Below are experts of layer 3 (counted from 0) of a mixture-of-experts language model. Rows are named router (the router's row for the expert), up (a neuron's input weights, with its number) and show model dimensions 96-191. Each number is 128 + 32 x the weight over its row's rms, rounded and kept within 0 to 255.
After each expert's rows: "gets" lists some tokens that make up at least twice as much of what it gets as of all text. This comes from a sample of Wikipedia text that the model never trained on. Tokens count by the router's weight.

# expert 40
router [147 180 142  87 141 104  94 127  86 132 129 126 142 141 153  37 129 102 137 157 117 193 148 169 113 174 110 125 118 153 149 129 106 120 110 153 140 136 101  73  94  67 150 122 115  87 135 143 136 123 127  80 141  81 157 213 164 172 116 132 131  58 149 161 104 123 112 110 173 138 105 106 116 105 119 106 132  75 127 140  99  91 128 112 111 121 169 107 107 188 105 114 137 149 169 185]
up15 [186 124 172 138 129 146 121 116 118 144 131 116 135 138 113 129  97  66  93 102 163 126 116  73 142 130 107  81 180 128  96 138 124 135 152 106 131  85  88  97 137  84 172 194 178  87  75 170 139 105 140 142 143 117 104 111 153 152 162 112 181 206 119 170 131 121  85 120 132  99 119 139 119 145  89  38 101 129 134 153 116  98 134 100 142 141 126 103 129 170  99 115  84 101 175 105]
up16 [149 184 136 114  49  98 128 122  76 135 144 150  56 123 179  79  74 116 118 110 179  96 161 150 152 121 145 110 128 181  91 162  55  72 124 147 150 148 120 139 129 156  81 100  95 123 150 178 148  97 181 146 162 103 134 146 143 112 104 154 110 174 139  88 104 153 146 182 181 126 157  99 119 115  98 102  87 210  94 125 128 129 130 167 155 133 113  76  80  93 162 129 147  73 134 120]
up17 [ 67 153 151 123 130 196 157 116 100  97  95 162 138 125 150  99 193 148  98 161 110 170  76 113  98 120 110 106 129 160 116  58 147 116 181  63 139  94 100 112 123 104 177 159 100 135 138 139 139 140  58 137 154 124 139 109 141  46 128  87 148 123 164 130 176 102 126 151  75 126 190 166  79 113 131 122  78 121 101  81  82 113 182 174  94  91 119 204 107 138  97 108 151 156 149 135]
up18 [111 152  77  59 157 174 123 172  82 105 192  97 188  75 121  81  87 102 123 104 135 163 184 164 115 134  97 127  68 129 121 136 136 165 193 148 155 170 143 194 117 114 165 123 151 145 110 128 148 165 136 116  75 167 156 166 124 145 146 131 136 159 141 144  43 123 158 129 137  60 115 160 168 124 148 160 119 118 157 118 100 121 119  75 169 158 126 162  59  85 141 130 147 133  91 143]
up19 [149 109 219  96 173 104 144 142 124 160  83 126 193 127 118  99 151 127 136 119  58 131 182  97 114 138 149  99  80 175  69 161 135 150 122 147 173 142  59 138 146 186 104  98 144 127  96 140 132  70 124  99 151  46 149 126  88 165 126 137 151 201 116 157 173 183 133 167 201 155 167  83 125 163 100 140  69 189  85  97 165 176  86 130 135 159 166 131 120 173 149 110 132 163 147 152]
up20 [ 89 134 143 128 158 138 159 118 115 168  43 184  91 112  95  98 116 173 111 162  73 116 160 143 112 148 129 107  76 107  89 108 151 164 101 110 111 119 105 105  96 159 115  70 133 111  97 145 139 114 101  66 128 113 102 149 160  36 127 142 159 149  99 159 120  96 117 177 120 154 175 126 117 150 181 143 174 102 209 105 167 156 157 109  82  61 105 163 119 149 138 159 157 182 129 160]
up21 [145 108 160 115 112 127 153 128 118 179 151 171 113 155 102 130  83 153 109 137 190  96 145 148 103 181 156 185 169  94 184 130 115 193 165  91 212 162  95  96 117 130  86 141 144 119 101 139 195 155 149 172 160 116 126 185 106  96 178 114 107 161 138  73 125 113 155 135 123  88 162 123 142 168 105 116 169 160 191  85 182 144 157 111  86 114 119  98  87 127  97 184 126 143 187  84]
up22 [120 129 119 117  47 159 114 147 107 117 167 174 134 162 110 149 110 101 143 129 103 155 148 177 154 128 159 118 106 140 112 137  88 122 106 220 127  56 139 116 172  97 112 117 142 143 200 133 162 135 149 196 189 173 133 151 137 158 121  83 137 102 118 110 119 127 134 119 196 115 149 137  73 140 159  92 145 130  70 110 111 168 126 146 142  76 122  94  64 135 138 111 170 123  98  67]
up23 [119  79 109  95  79 153 121  77 117  95 165 162 145 150 153 158  88  82 162 111 131 161 143 137 136 155  92 100 115 111 106 106 144 101 115 143 100 135 116  96 118 161 143 135  58 140  97  80 151 143  96 108 133 150 137 147 148 124 134  91 162 165 109  80 168 164 143 188 188 160 169  67 132 107 126 108 148 155 182 144 140 108  82 200 126 143 150 174 162  95 158 121 186 127 133 120]
up24 [116 171  98 177 136 198 125 166 108 155 166 140 138 123  89 149 123 118  97 206 118 133  72 167 168 110  91 120 142  86 114 174 107 102  57  96 156  90  96 147 109  93 107 185 124 158 115 102 119 132 152 132 113 138 158 125 133 136 126 105 123  93  58 115 130 115 137 116  85 118 136  90 135  88 133 167 143 142 126 151  67 150  89 123 171 144 143 132  91 137 145 103 109 133 179  87]
up25 [103 123 128 143 133 118 134  80  52  79 166 170 107 153 128  90 104 149 131 142 172 133  90 100 129 105 112 106 156 190 128 143 104 150 101 195 110 147 152  86 129 103 101 110 108 141 160 139 116  95 112 141 101  61 177 164 103 167 109 106 143 143 148 191 152 172  97 128 157 100 147 214 102 110 148  32 102  93 103 117 154 114 122  78 159 125 171 167 106 152 120 101 176  95 104 151]
gets: " |", "| ", ":", "|", " | ", ") |"

# expert 27
router [189 161 114 108 114  91  52 120 130 141  97 202 112 139  76 128 115 136 133 176  76 165 147 121  95 184 110 107 114 135 116 122  96 118  82  18  93 144 104 134 123  88 150 119 117 117  84 137 149  92 135 178 100  88 232 146 155 179  91  93 131 124 121 154 128 100 169 108 151 131 116  95 134 128 107 143 107  67 167 131 115  84 143 103 107 113 113 115 109 104 135  91 132 131 123 133]
up0 [167 157 114  78  97 131 145 143 114  82 118 175 139 165 108 117 106 162 145 160 125 146 133 129 148  98  91 105 112  86 139 131 150 172  95  70  97 192 118  60 170 128 123 158 121 119 144  99 134 116  53 113 168 169 150 142 108  98  77  65  66 147 130  98 222 110 136 139 125 134 130 147  68 110 164 108 189 128 143 114 137  77 125 175 176 136 132 140 137 136 162  70 114 110 133 146]
up1 [137 134 132  83 136 108 148  88 112 148 145  96 103 142 175  99 105 124 120 157 125 133 123 152 112 126 194 118 164 197  83 142 176 118 120 145 155 121 138 123 120  54 118 106 119 119 155 126 132 105 182 128 147  76 143 142  92 144  87 155  92 107 144 120  79 126 142 130  74 173  90 106 139 133 106  84 133 180  93 109 149  97  98 115 135 199  87 151  66 101 161 110 178 115  97 126]
up2 [ 84 118 104 160 169 114 121 131  94 115  98 138 197  68 128 178 136 190 148 191 130 136 122 113 171 110 144 140 120 127 102 138 181 123  87 232 146 146 125 109  81  97 102 120  91 145 107 136 108 139 129 137 112  57 132 144 134  63 143 104 184 155 124  75  49 190 155  97 196 132 144 127 107 185  92  97 127 125  97 152 145 211  64 157 106 108 137 156 133 155 136  53 159 131  90 169]
up3 [123 144  61 107 128 110 145 154 106  53 171 123  96  91 171 196 192 120 119 140 136 132  97 104  95 172 131 134 167 163  98 116 174 104 150 118  98 121 115 155 130 130 105 141 107  77  76 168 135 120 139 113 105 148 154 157 100 145 127  99 160 152  71 158 156 118 168  80 116 135 139 158 167 147 118 159 126  60 113  57 108  73 214 172 159  75 104 151  66 138 137 185 103 145  96 133]
up4 [120 150  82  80 135 131 136 139 125 135 146 162 113 123 144 125 106  90  85 148 116 108 151 127  75  94 101  90 155 125 136 185 154 162 147 128  87  88  35 109 135 116 127 141  97 114 124 121 133 131 151  60 143 211 128 129 104 104  69 177 112 150 128  99 144 132 146 151 125 145 132 119 190  98 151  71 107 116 151  89 167 159 218 162 139 157 120 102  84 101 149 125 105 120  70 118]
up5 [ 87 134  54  84 116 137  85  70  77 112 160 111  97 127 104  95 142 195 129  46 130 112 123 115 134 112  70 171  87 136  78 171 166  68 164 149  81 107 156  59 134 117 162 159 137 124 105  89 151  78 118 182 141 109 163 129 111 122  66 158 118 125  81 116 149 143 152  68 146 150 204 193 143 164 156 162 140 128 140 192  94  71 199 124 144 123 124 131 106  93 101 169  85 139 115 163]
up6 [157 131 124 147 112  81 128 125 166 141 173  99 119 124  44  84  99 116 131  95 102 126 113 172 154 143 171  79 127  95 160 140 136 147  94  95 148 120 125 119  98 121 127 134  49  72 116 138  83 136 123 147 124 128 146 134 125  85 122  90  85  72 146 139 149 146 132 110 141  90 181 168 147 112 157 130  99 141 132 187 119 154 147 133 114 104 129 171 156 140 146 130 133  94 118  84]
up7 [176 148 144  97 122 136 181 162  93 102 144  74 103 119  74 144 150  95 149  95 135 129  99 125  96 127 103 126 125 182 141 166 168 102 105 153 157 161 126 114 145 139 134  91 191 190  77  44 167 132 176 153 123 123  92 102 129  85  63  95 111 145  50 115  96 180 131 108 126 154 179 133 108 115 128 102 103 102  75 156 136  96 171 173 122  86 138 244 130 141  98 103 128 136 157  48]
up8 [ 36  90 119  74 113  90 154  85 143 118 128 115 167 107 135 139 116 143  83 247 161 123 157 112  93 138 176 183  98 138  92 174  70 112 149 180 151 156 168 151  81 120  58  95 100 125 198 134  94 153 136 125 146 117 117 159 171 143 106 141 102 120 117 169  98 126 161  62 116 136  96  89 137 166 166 136  86 125 123 111 120 118 159 175  97  62 100 142  57 116 110 181 140 151 105 151]
up9 [156 128  92  97 107 165 110 102 175  71 113 109  54 164 116 164 124 115  88 129 142 133 145 152  97 133 166 124  96 116 110 111 143  78 110 181 191 119 122  78 143 134 174 136 133  92 118  80 104 132 113 141  76 104 104 125 117 140 149 131 119 136 129  38 160  76 134 118 154 181  58  83 111 102 114 143 100  92 127 121 146  84 136 107 162 178 110 115 183 107 164  65 113 193 149 161]
up10 [ 83 144 133 147 132 136 138 132 192 124 146 108 137 197  97 119  97 175 127 151 133 141  67 110  63 232 123 150 139  94  91 161 160  97 112 125 141 118  91 133 119 115 158  84 136 129 139 151 119  96 107 118  99 122 148 139 115  91 116 148 167 124 140  43 168  75  84  99  84 199 105 157 144 105 153 155 129 150 190 102 150  96 119 137 137 144 110 137 173  25  79 122  62  80 200 120]
gets: " |", " | ", ")", " |  |", ") |", ") | "

# expert 5
router [199 135 138  72 105  86  84 170  99 113  83 180 135 125  77 143  97 104  72 185  28 166 137 143  95 132 124 163  93  98 144 110 102 155  91  88 134  99 116  78 159 106 144 111 113 110  91 130 148 126 115 124 148  73 157 149 174 163 199  89 183 114 118 130 116 101 171 144 159 186 101 105 122 143 130  95 134  94 152 136 102  73 143  82 118 134  83  83  91 147 145 128 119 123 143 129]
up8 [159 156 201 142 105 104  93 130 170 101 199 143  93 122  46 141 128 140 156 147 167 153 112 107 122 138 121 122 115  99 111 173 138 168 122 134  79 109 119 118  67  78 118 129  51 102 146 141 114 128 101 184 171 160 131 112 148  63 141 104 124 110 148  82 119  99 134 171 124 173 114 134 162 133  77 110  64 123  68 121 158 182 184  79 129 124 118  43 149 110 168 159  93 141 123 170]
up9 [103 156 140 115 150 189 138 122 136 106  81 159 143  85  91 147 118 169 103 175 138 146 163 119  60 138 118 100  57 143  68 146 177 127  83 152 157 145 148 124 118 149 143 118 174  96  72  48 117 149 139 165  69  94 125 112 158 119 139  94 137 102 174  76 113  79 144 170 141 156  69 144 106 115 112 120 112 138 134 107 163 106 138  94 135 178 152 121 176 141 129 110 155 188 145 173]
up10 [166 157 150 100 164 144 126 146 123 138 137 122 192 152  33 118 105 122  67 121 139 141 137 114  98 127 106 139 125 120  95 133 177 100 122 169 178 148 168 121 143 146  87 134 120  93 102  82 147 142 126 131 142 158 107 137 160 113   0  66 120 119 194 128 211 132 166 147 101 135  97 145 119 128 136 148 108 140 134  73 149 180 148 160 141 155 125  75 137 151  96  44 100 123 118 126]
up11 [126 112 129  51 108  75 139 178  85  76 134 100 165 109 173 119 107 142  85 135 144 141 115 129 123 114 160 145 129 170 165 154 150  91 143 118  49 122 137 124 129  97 113 145 167 153 137 121 188 153 126 154  62  99 144 169 121 137 144 114 170 118 146  96 121 109 128 127 127 161  37 125 121  64 118 106  96  97 117 128 126 124 129  96 199 144 131 140 117 135 164 128 132 112 156 184]
up12 [105  62 150 103 142 134 113  94 126 119 113 114 153 153 106 155  95 133 149 129  99 127  80 176 125  90 184 192  74 114  52  48  45 143 137 144 142 160 140 148 166 148 195 121  80 102  91 167 124 171 136 118 200 101 138 138 138 104 127 139  87 111 161 165 114 110 189 148 100 193  88  96 111 104 121 128 154 131 160 129 150  81  98 124 117  65 135 140 105 152 131 108 110  91 123 100]
up13 [101 139 122  86 115 101 178 170 121 149 130 196 109 136 149  84 128 127  84 126  69 108 136  92  76 124  88 153  69 150 150 138 155 128 122 127 113 132 178 144 169  67 104  91 101 125 151 160 147 131 153 117  96 134 156 205 125 157  99 135 114 150 139 145 151 125 176 104 171 139 169 103 162 146 176 156 115  90 141 138 149  63 152 125  86 110  70 155  95 121 116 179 153  91 138 128]
up14 [164 169  38  97 122 120 163 174 173 142  91 140 175 149 151 148  98 135  65 130 103 156 122 155 116 129 112 196  95 129 125 189 122  97 162 143 104 108 133 167 104  71 160 107 133 117 137 143 139 110 108 140 123 172  71 132 106  90 167 137 107 120 171 119 122 129 110 150 141 142 175  97 118 150 115 101 129  90 151 186 125 109 169 160 121  95  49  90 177 103 188 170 100 114 116  66]
up15 [164 120 182  81 125 143  67 134 109  89 128 151 126  93 163 109 103  78  68 197 160  92  92 120 162 107  29 133 154 112 122  54  99 165 119 137 126 120 105  92 122 112 141 125 130 155 116 144 135 125 101  67 171 148  76 140 101 140 104 116 155 143 168 165 109 178 157  50 128 109 134 151 106 185 132 108 158 127 169 127 159  63 112 139 160  79 126 149 143 157 174 157  39 124 146 146]
up16 [116 147 108 136  82 168 156 152 111  44 158  84 188 121 174 138 119 191 198 112 141  89 200 119 128  97 154 152 181 106  71 153 127 151 154 190 136 113 120 165 125 125  82 111 157  98 135 128 138 118 136 132  78 149 136 151 127 140 163 159 105 136 186 136 149 111 135 148 145  71 144 166 101 129 132  99  96 163 109 134 143 139 114  81 120 139 135 187 115 140 113 128 171  83 123 138]
up17 [164  93 131 132 147 112 168 134  62  89 181 120 148 106 135 151  94 124 101 130 122 167 112 116  98 142  88 185 105 120 143 122 149 127 251 138 143  68 175  81 115 144 100  90 103 132  93 185 105 156 139 100  96  83  86 162 169  75 167 146 157  91 158 134 110  88  97 142 113 131 163 160 102 158 103 164  76 158 115 117 129 136 182 138  96 127 117 189  80 102 103 110 189 127 139 155]
up18 [ 81 153 113 115 116 164 106 139 200 157 163 128 122 114 159 101  90 117 122 152 101 133 181 158 132 133 135 187 110 123 137 105 119 169 168 122  92 160 150 156 124  79  72 190 131  78 108  75 112 105 116 122 107 154 107 212  84 152 132 158  99  73 186  98 181  46 158  92 125  98 114 143 139 121 164 118 129 167 121 141  98 119 120 129 149 119 121 116  93  72  86 154 130 106 112 176]
gets: " (", " | ", "1", " |", ", ", "–"

# expert 4
router [179 146 104 110 154 112 124 114 111 120 184 161 123 123 109 127  85  89 149 138  75 119 114 112 141 131 179 142  50 131 105 134 166 120  88 150 149  87 151 128 141 151 131 122 126 121 126 139 206 105 169  75 144 157 155 123 108 111 133 125 113 139  74 109 142 133 174 149 121 138 152 114  92 152 156 157 165 110 118 156 177 105 146 166 113  95 135 124 136 153 114 171 143  21 187 160]
up0 [162 161 129  85  86  94 108  75 146 131 166 109 170 170 124 103  85 186 101  86  87 134  91  74 134 145 128 169 167 123 130 119 127 134 110 151 180 199 117 117 159 181 143 140 139 149 101 115 154 132 100 115 103 124 135 151 156 111 183 134  82 138 102 106 195 128 134 208 135  75  87 104 120 132 120 106 124  99 154 103 184 118 102 125 183 142 172  61 135 142 180 160 113 142 170 104]
up1 [106 121 130 155 169  73  85 152 125 110 171 125 140 138  59  76 136 111 126 156  86 133 159 111 136  89 152 212 136 138 102  84  95 154 116  85 169 166 148 133 176 156  55 142 112 143 141 114 123 118 113 108 138 124 113 155 113  91 117 113 154 133  63  98 110 108 125 134 191 141 175 157 171  94 116 107 140  64 133  87 124 130 109 130 171  77 174  51 156  89 119 157  94 119 128 112]
up2 [102 147 162 141  93 104 151 150 128 210 152 108 120  88 136  49 108 143 111 105 128  89 117 129 194 128  99 149 154 121 133 146 173 103  70 104 150 151  88 148 186 188 122 149 114 130  99 111  87 123 133  99 112 115 108 116 212  70  83 175 138 134 178 141 123 111  72 111 102 143 143  81 155 124 130 111 139 147 118 123 104 102 122 125 111  57 135  94 168 125  76 154 122 121 138  86]
up3 [ 87 173  96 170 104  90 109 170  67 184 130 155 126 118 149 127 173 123 167 104 137 138  94 121  72 135 199 147 161  98 155 130 111 192 134  98 143 171  91  86 107 136 110  93 114 149 133 159 186 129 112 147 145 108  76  92 141 128  94 140 135 169 101 127  55 116 122 168 145 103 130 144 192 138 131 141  52 137 164 134 118  69 126 172 151  97 116 158 141 175 182 161 105 128 119 119]
up4 [119 149 102 132 160  90 117 158 133 122 120 158 131 134 165 149  89 139 186 146 146 108 158 103 107 153 131 156 188  79  63 148 145 118 100 168 120 140 154 102 166  94  88 153 123  97 171 116 118 124 133 168 143  89  70 140  78 145 140 151 135 144 183 150 116 149 125 127  97 142 133 167 125  90 152  68 102 147 134 160 116 142 143 135 193  76 147 104 104 116 141 113 118 147  95 161]
up5 [112 175 147 132  91 112 171  79 154 133 117 129 170 123 177 169  60 212 168 129 226 191  77 134 155  90 108 145  95 145 119 133  53 158  39 106 193 139 101 158 121 144 165  94  93 145 107 134  98 108  99 134  95 160 154 107 163 174 127  75 161 162  92 134 141 149 137 153 137 149 154 140 107 153 132 130 193 115 156 152 160 125 120 108 148 133 154 103  90 102 140 122 126 147  82 108]
up6 [140  57  81 132 110 119 118  84  81 101 165 108  74 153 129 174  84  96  90  57  92  93 146 126  80 178 151 135 112 142 138 188 151 146  99 148  95 119 111 210 137 104 139 116 121 100 131 137 117 110 105 173 168 184  76 154 174 152  75 111 101 169 133 103 138 101 131 146 101 206  68 120  84  49 110 110 117 171 139 129 127  87 130 143 148  90 131 177 141 140 155  89 153 153 114 138]
up7 [111 119 139 181 151  53 143 152 125  89 108 155 138  91 103 145 114 137 181 136  43 147  98 169 133 153 137 123 121 149  78 144 183 161 113 110 136 108 132 158  79 159 138 100 113 131  87 147 141 122 135 148 146 175 126 107 140 131 130 124  72 127 163  34  99 144 122 114 200 120 143 144 108 153 142 178 177 155 118 200 100 146  90 173  80  77 198 182 147 141 125 121 153 111  96 153]
up8 [175  88 149 179 120  75 102 110 110 131 131 152  78 155  86 119  96  77 124 129 151 179 124  70 158 131 113 172 108  95 199 190  78 108 147 147 163 132 124 135  66  54 154 125  72 196 193 123  59  95 173 153 108 116 166 147 154 134 111 115 131  91 154 135 113 149 128 124 118  90  88 228 131 150 107 145 132  71 129 129 114 115 114 127 138 144 203 178 117 154 112 120 132 138 132 146]
up9 [136 142  59 135 170 171  97  57 145 181  83 140 125 176 142 122  82 150  71 139 144 126 111 115  80 130 119 153 101 154 106 125 158 125  97 164 151 102  94 107 122 100  76  97 143 212  95 119 134 136 181 115  94 117 133 175 149 124 112  41 173  93 137 138 108 151 152 155 141 107 163 152 104 158 105 160 120 134 101 115 125 111  61 193 130 223 168 162 116 134 160 153 133 106 183 111]
up10 [184 184 142 135 141 129 160 152 143 130 132 158  98 152 137 179 110 160 109 124 150 140 120 100 114 103 150 140 118 142 132  91 154  79  83 155 142 146 125 127  63  52 141 134  86 177  56 176 144  90 128  96 104  92 117 112 130 142 117 121 109  55 112  76 163 108 152  91 160 112 163 151  67 112 148 125 108 168 130 166 175 115 136 120  88  97 139 145 181  77 118 151  77 165 109  84]
gets: "1", "2", ", ", " March ", " April ", " January "

# expert 17
router [164 109 128 104 104 107  88  49  92 132 144 130  89  81 152 121  82  88 108 146 132 157  90 171 180 142 117 114 119 141 100 119 148 108  84 131 129 136 132 121 113  89 121 101 133  80 136 113 180 140 157 118 107 167  81 195 133 145 175 136 151 123 155 146 138 118 132 113 133 123 142 108 122  92 131 107 129 126 148 128  76  79 108 141 130 121  94 146  95 157  89 130  98 138 123 140]
up8 [113 199 121 128 169  32 107 144 140 109 178 182 139 143 147 153  79 156 129 105 170 112 123 186 138 138 137 167 115 188 134 111 152 120 193 122 143 216 129 172  90  92  93  74 113  62 187 130 181 122 132 120 117 127  65 135 140 107 190 112 103 107 116  87  86 103 117 165 108  81 103 159 149 163  89 152 121 108 125 131 131 101 115 100 121  95  96  92 141 133 147 125 216 161 144  88]
up9 [143 127 118 113 102 155 125  93 102 130 114 161 106 144  96 130 126 163  74 142  99  68 144 107  57 130 162 159 148  58 136 105 121 107 186 141  89  96 115  92 151 121 104 116  92 101  93 131 173 170 164 194 187 120 111 132 121 159 116 169 122 138 163  76  81 132 135 118 120 118  96 150 137 116 148 120  99 117 112 133 112 124 154 146 113 121 171 109  54 101 164  59 111 170 138 142]
up10 [ 73 137  98  88 139 171 148 159 127 112 125 141 101 120 150 188 116  94 157 142 145 119 133 122 126 136 153 135 134 117  96 137 196 133 179 160 181 136 131 141 134 111  87 114 108 143 144 126 127 100 111 119  99 137 139 142 146 144 134 143 105 121 150 143  65 161  58 104 228  82 168 108 122 128  75 105 136 121 136  85 120 147 119 114 107 130 132 162 110 165 136 134 114 151 159  63]
up11 [101 161 131 147 138 148 147 141 116  63  50 110 138 110 191 140 154  91  81 151 131 126 123 110 153 124  82 118 140 110 181 176  96 164 129 152 124 109 101  86 158  63 139 158 142 178 172 118 125 147 135  98  70 175 141 178 157  73  81  95  74 150 133 213 108 109  83 174 108  88 142  95  98 109  88 110 149  90 164 106 181  81 113 147  99 102 115 173 143 172 140 140 139 181 127 134]
up12 [158 141  27 131 140  29 100 104 210 144  90 130 135 157 152 199 161 146 126 115 107  81 129 155 168 157 110 131  98 104 150  53 118 131 140 143 165  84 182 165 122 126 134 172 140  83 112 166 147 143 124 120 131 152  86 174 143 162 180 146 162 168 113  99 158 164 122  99  90 133 102  59 137 144 118 121 183  73 154 126 170  75 122 121 145 146 107 166 106 106  76  63 143  84 137 152]
up13 [142  88  71 127 145 159 126 151  73  93 110 118  99 102 104 121 141 119 132 132 123 140 103  82 143 217  95 129 101 154  77  71 135 199 166 102 134 138 122 140 152 165 110  95 209 106 127 126  93 112 163 158  83 166 120 189 165 103 123 154  88 134 102  97  34 128 121 112  86 156 153 178 180 177 144 129  53  60 154 134 137 122 102 132 133 162 112 141 113 165 167  79 180 119 155  35]
up14 [102 144  87 138 114 166 179 139 108 165 100 125 153 124 122 140 118 106 185 171 128 146  55 156 147 149 195 120 151 130  87 121 175 115 153 164 101 147 117  84 112 137 129  67 160 115 115 124 164 152  17 116 118 124 110 145 208 138 181 111 140 169 111 116  85  83  73 161 118 133 144 108 119  87 113 121 129  99  92 159 147 154 221 157 183 138 113 187 127 139 127 116 147 113 150 140]
up15 [116 125 132 126 172 165  90 178 134 201  84 147 115 147 119  94  85 161  67 174 152  99 159 108 129 100  72  67  95 151 128 150  85 101 102 150 176 108 113  99 106 130 174 168 130 181 120 146 135 119  77 151  80 101 149 128 113 122  96  89 214 119 109 122 133 178 104 144 125 113 136  98 152 219 107 154 145 152 122  96  88  70 171 202 104 126 146 111 137 146 172 120 117 109 132 171]
up16 [116 119 152 140 121 130 150 136  95  78  77 176  91  99 147  81 125 122 127 166 154 176 173 142 150 140  83 133 164  86 112  89 126  97 160 167 152  82 164 119  75  90 179  75 125 121  96 120 144 137 154 161 187 131 168  86 118 146  66 129 139  96 107 149 148  89 103 140 123 157 113 112  56 117 145 180 113  83  70 101 156 172 180 159 140 122 132 101 153 156 106 117 160 122  90 124]
up17 [100 104  90 110 117  98 164 164 169 103 115 157 146  64 106 176 101 183 134 148  73 141 129 112  72 140 186 137 107 113 128 141  87 126 156 139 139 103 137 129  93 106 116 117 177  97 180 117 113  88 120  93 154 190 153  89 148 154 164 114 151 133 136 137 142  74 162 163 115 136 193 106  73 146 117 200 104 152 121 156  69 116 143 120 117 154  88 149 113  92 107 180 139 133 153 126]
up18 [ 56 158 121 111 135 104 119 129 135 139 100 205 124 126 160  94 113 184 140 114 148 156 119 133 138 112 108 112 132 137 140 158 153  54 115 124 171  87 170 180 126 141 111 133  84 114 128 116 182  85 143 144 135 148 144 127  74 144 110 130  82 117  85  99 116 160  92 143 193 144 109 111 132 110  83 178  96 133 146 102 101 136 193 135 127  75 145 163 150 136  37 127 124 184 126  86]
gets: "-", "–", "- ", ": ", "|", ":"

# expert 34
router [144 113 121 126 171 115 127 104  84 151 120 144 150 100 132 136 103 105 116 179 152 167 114 174 183 107 107 122  28 111 140 102 124 120 144 121 127  73 116 178 136 148 106 153 111 118 105 139 151 116 113 121 190 138 144 133 152 116 116 120 142  57 161 175 129  84 105 123 153 168 137 109 157 142 133 155 208  97 139 147  56 122 159 133 122  92 133 122 121 165  91 153 134 106 119 159]
up15 [ 91 120 153 154 133  70 125  97 137 197  82 162 135  90 181 118 137 110 122 141 133 159 161 136 128 149 170 127 134 129 131 127 119 170 132  84 153 132  94 124 177 121  85 101 103 120 143 115 178  86 113  92 127 110 131 131 154 120 125 121  88 110 123 152  83 121 133  49 182 132 164 135  90 135 115 139 151  91 105 117  84 155 189 102 120 135 130 116 123 157 103 164  69 129 135  84]
up16 [ 92 149 137 113 185  95 110  81 114 148  92 209 151 112 113  88 111  92 124 111 140  86 110 152 179 143 126 156 138 151  87 119 184  78 167  98  89 115  63 138  97 142  44 103 137 143 150  97 139  98 145 114 141  70 134 159 168 132 139 114 150  85  79 101 113  85 131  98 110  72 129 137 164 105  91 113 111 124 137  98  56  75  95 113 121 180 155 144 137 111 125 113 136 137 111  70]
up17 [ 80 120 107  67 112 147 145 106  89 103 138 147  97 137 130  88 109 166  99 117 132 103 123 133 129 128 146 123  85  92 120 101 209 136 130  79 120 138 127 103 184  92 155 161 130  87  95 157 153 157  86 110 131 151 101 124 123  72  72 118 137 102 131 118 146 124  99 194 200 103 144 142 102 121 151 125 140 124 117  92 168 150 156 162 159 131  96 242  98 165  91 110 134 162  99 175]
up18 [153 115  89 161 117 116 122 152 198 104 151 130 137  93  97 135 132  83 110 187 143 104 106  96  76 195 136  72 142 128  57 159 116 150 114 127 142 129 105 151 114 140 101 124 139 130 161 136 101 175 139 135 130  98 153 129  57 126 178  75 113 128 153  85  61 161 109 184  90 134 128 138  86 128 137 140 174 149 127 139 158  86 109 135  81 133 162 158 132 198 183 161 127  85 123 155]
up19 [129 116  99 130 119 165 194 149 159 140  75  98 158 106 119 101 143 183 117 148 164 124 132 105 125  84 181 106 135 155 123 208 126 136 171 118  80 101 109  95 102 153 202  97 129 139 113 113  90 103 136 191 104  86 147 140 126 134 104 120 157 103 121 151 120 149 123 156  66 119 132 167 126 136 159  95 117 127 117  91 151 131 140 147 157 171 137 124  90 169 124 169  71  95 132 109]
up20 [165  93 175 137 151 123 115  88 150 125 105 103 177  96 120 113 172 136  99 159  81  86 148  88 130 104  87 154 114 158 118  97 171 156  68 175 158  80  92 129 175  99  92 125 113  89 119 126 158 131 162 149 113  95 149 125 152 121 138 170 114  47 100 185 154 142 189  92 128  91 122 163 128 122 132  77 121 167 123 149 123 124 124 137 158 242 101 147 156 115 136 133 130 111 141 141]
up21 [117 112 154  89 129 194  95 113 123 106 139 147 143 116  69 162 151 156 123  54 125 151 167 177  86 157 129  98  86 164 129  98 124 143 128 152  99 159 146 123 164  97 157 164 129  63 102 174  69  97  99 143 125 152 108 160 150 199 105  89 129 107 125  91 110 125 112 143 169 159  93 104 156 142 178  75 155 115 130 167 173  63  82 116  96 156 148 199 147  54 115  80 113 131 115 108]
up22 [110  73 123 120 185  98 120 118  73 130 109  53  75 131 139 157  88  77 171 130 132 143 189 136 143 132 123 146  41  89 131 171 118 153  87 107 178  95 144 180  82 133  95  94 174 127 137 134 123 112 164  90 149 124 166 108 170 133 129 174 121 165 122  98 127 110 119 173 188 161 153  77 106  82 129 158 141 103 110 147 109 108  96 115  70 178  95 117 152  98 146 117 152  98 102  79]
up23 [105 112 107 176 110 207 123 121 111  94 112  54 124 135 162 122 116 146 125 180 122  90 130 132 111 161  64 175 118 148 129 155  98  99 140  99 143 127 111 111  95 131 111 125  69  97 101 150 118 156 169 159 144 114 121 126  76 150 143  82 117 123 170 133 188  87 122 197 165 194  47 122 153 103 169  91  99 138 127 129  94 112 136 142 124 109 150 112 110  73  95 142 139 164 133 158]
up24 [139 111 135 143 134 148 170 141  82 143  40 118 114 113 135  88 110 164 123 154  88 176 135  99  92  65 207  75 136 181  86 131 135 112 122 144 100 156 100 164 118 103 107 151 163  94  91 111 181  84 187 146 159  90 164 130 133 100 140 182 164 167 182 189 101 113 149 114 158 207 141 173 145 137 132 132 117 123 148 125  81 146 201 152 138 123 103 146 137 125 146 175 127 142 135 112]
up25 [119 124 187 126 112 165 173 160 115 133 165  70  69  58 152  98 164 109 131 137 171 149 142 145 150 155  63 104 141 141  74 110 113 135 172 107  73 120 116  75 157 133 168 118 136 108 146 181 174  95 165 166  85  73 157  74 159 192 123 100 135 102 106  53 116 133 118 103 110 135 175 154 106 119 118 125 160 108 129 149 114 164 143 155 132  98 107 182 115 116  87 128 125 121 116  59]
gets: "1", "2", "3", "4", "5", "6"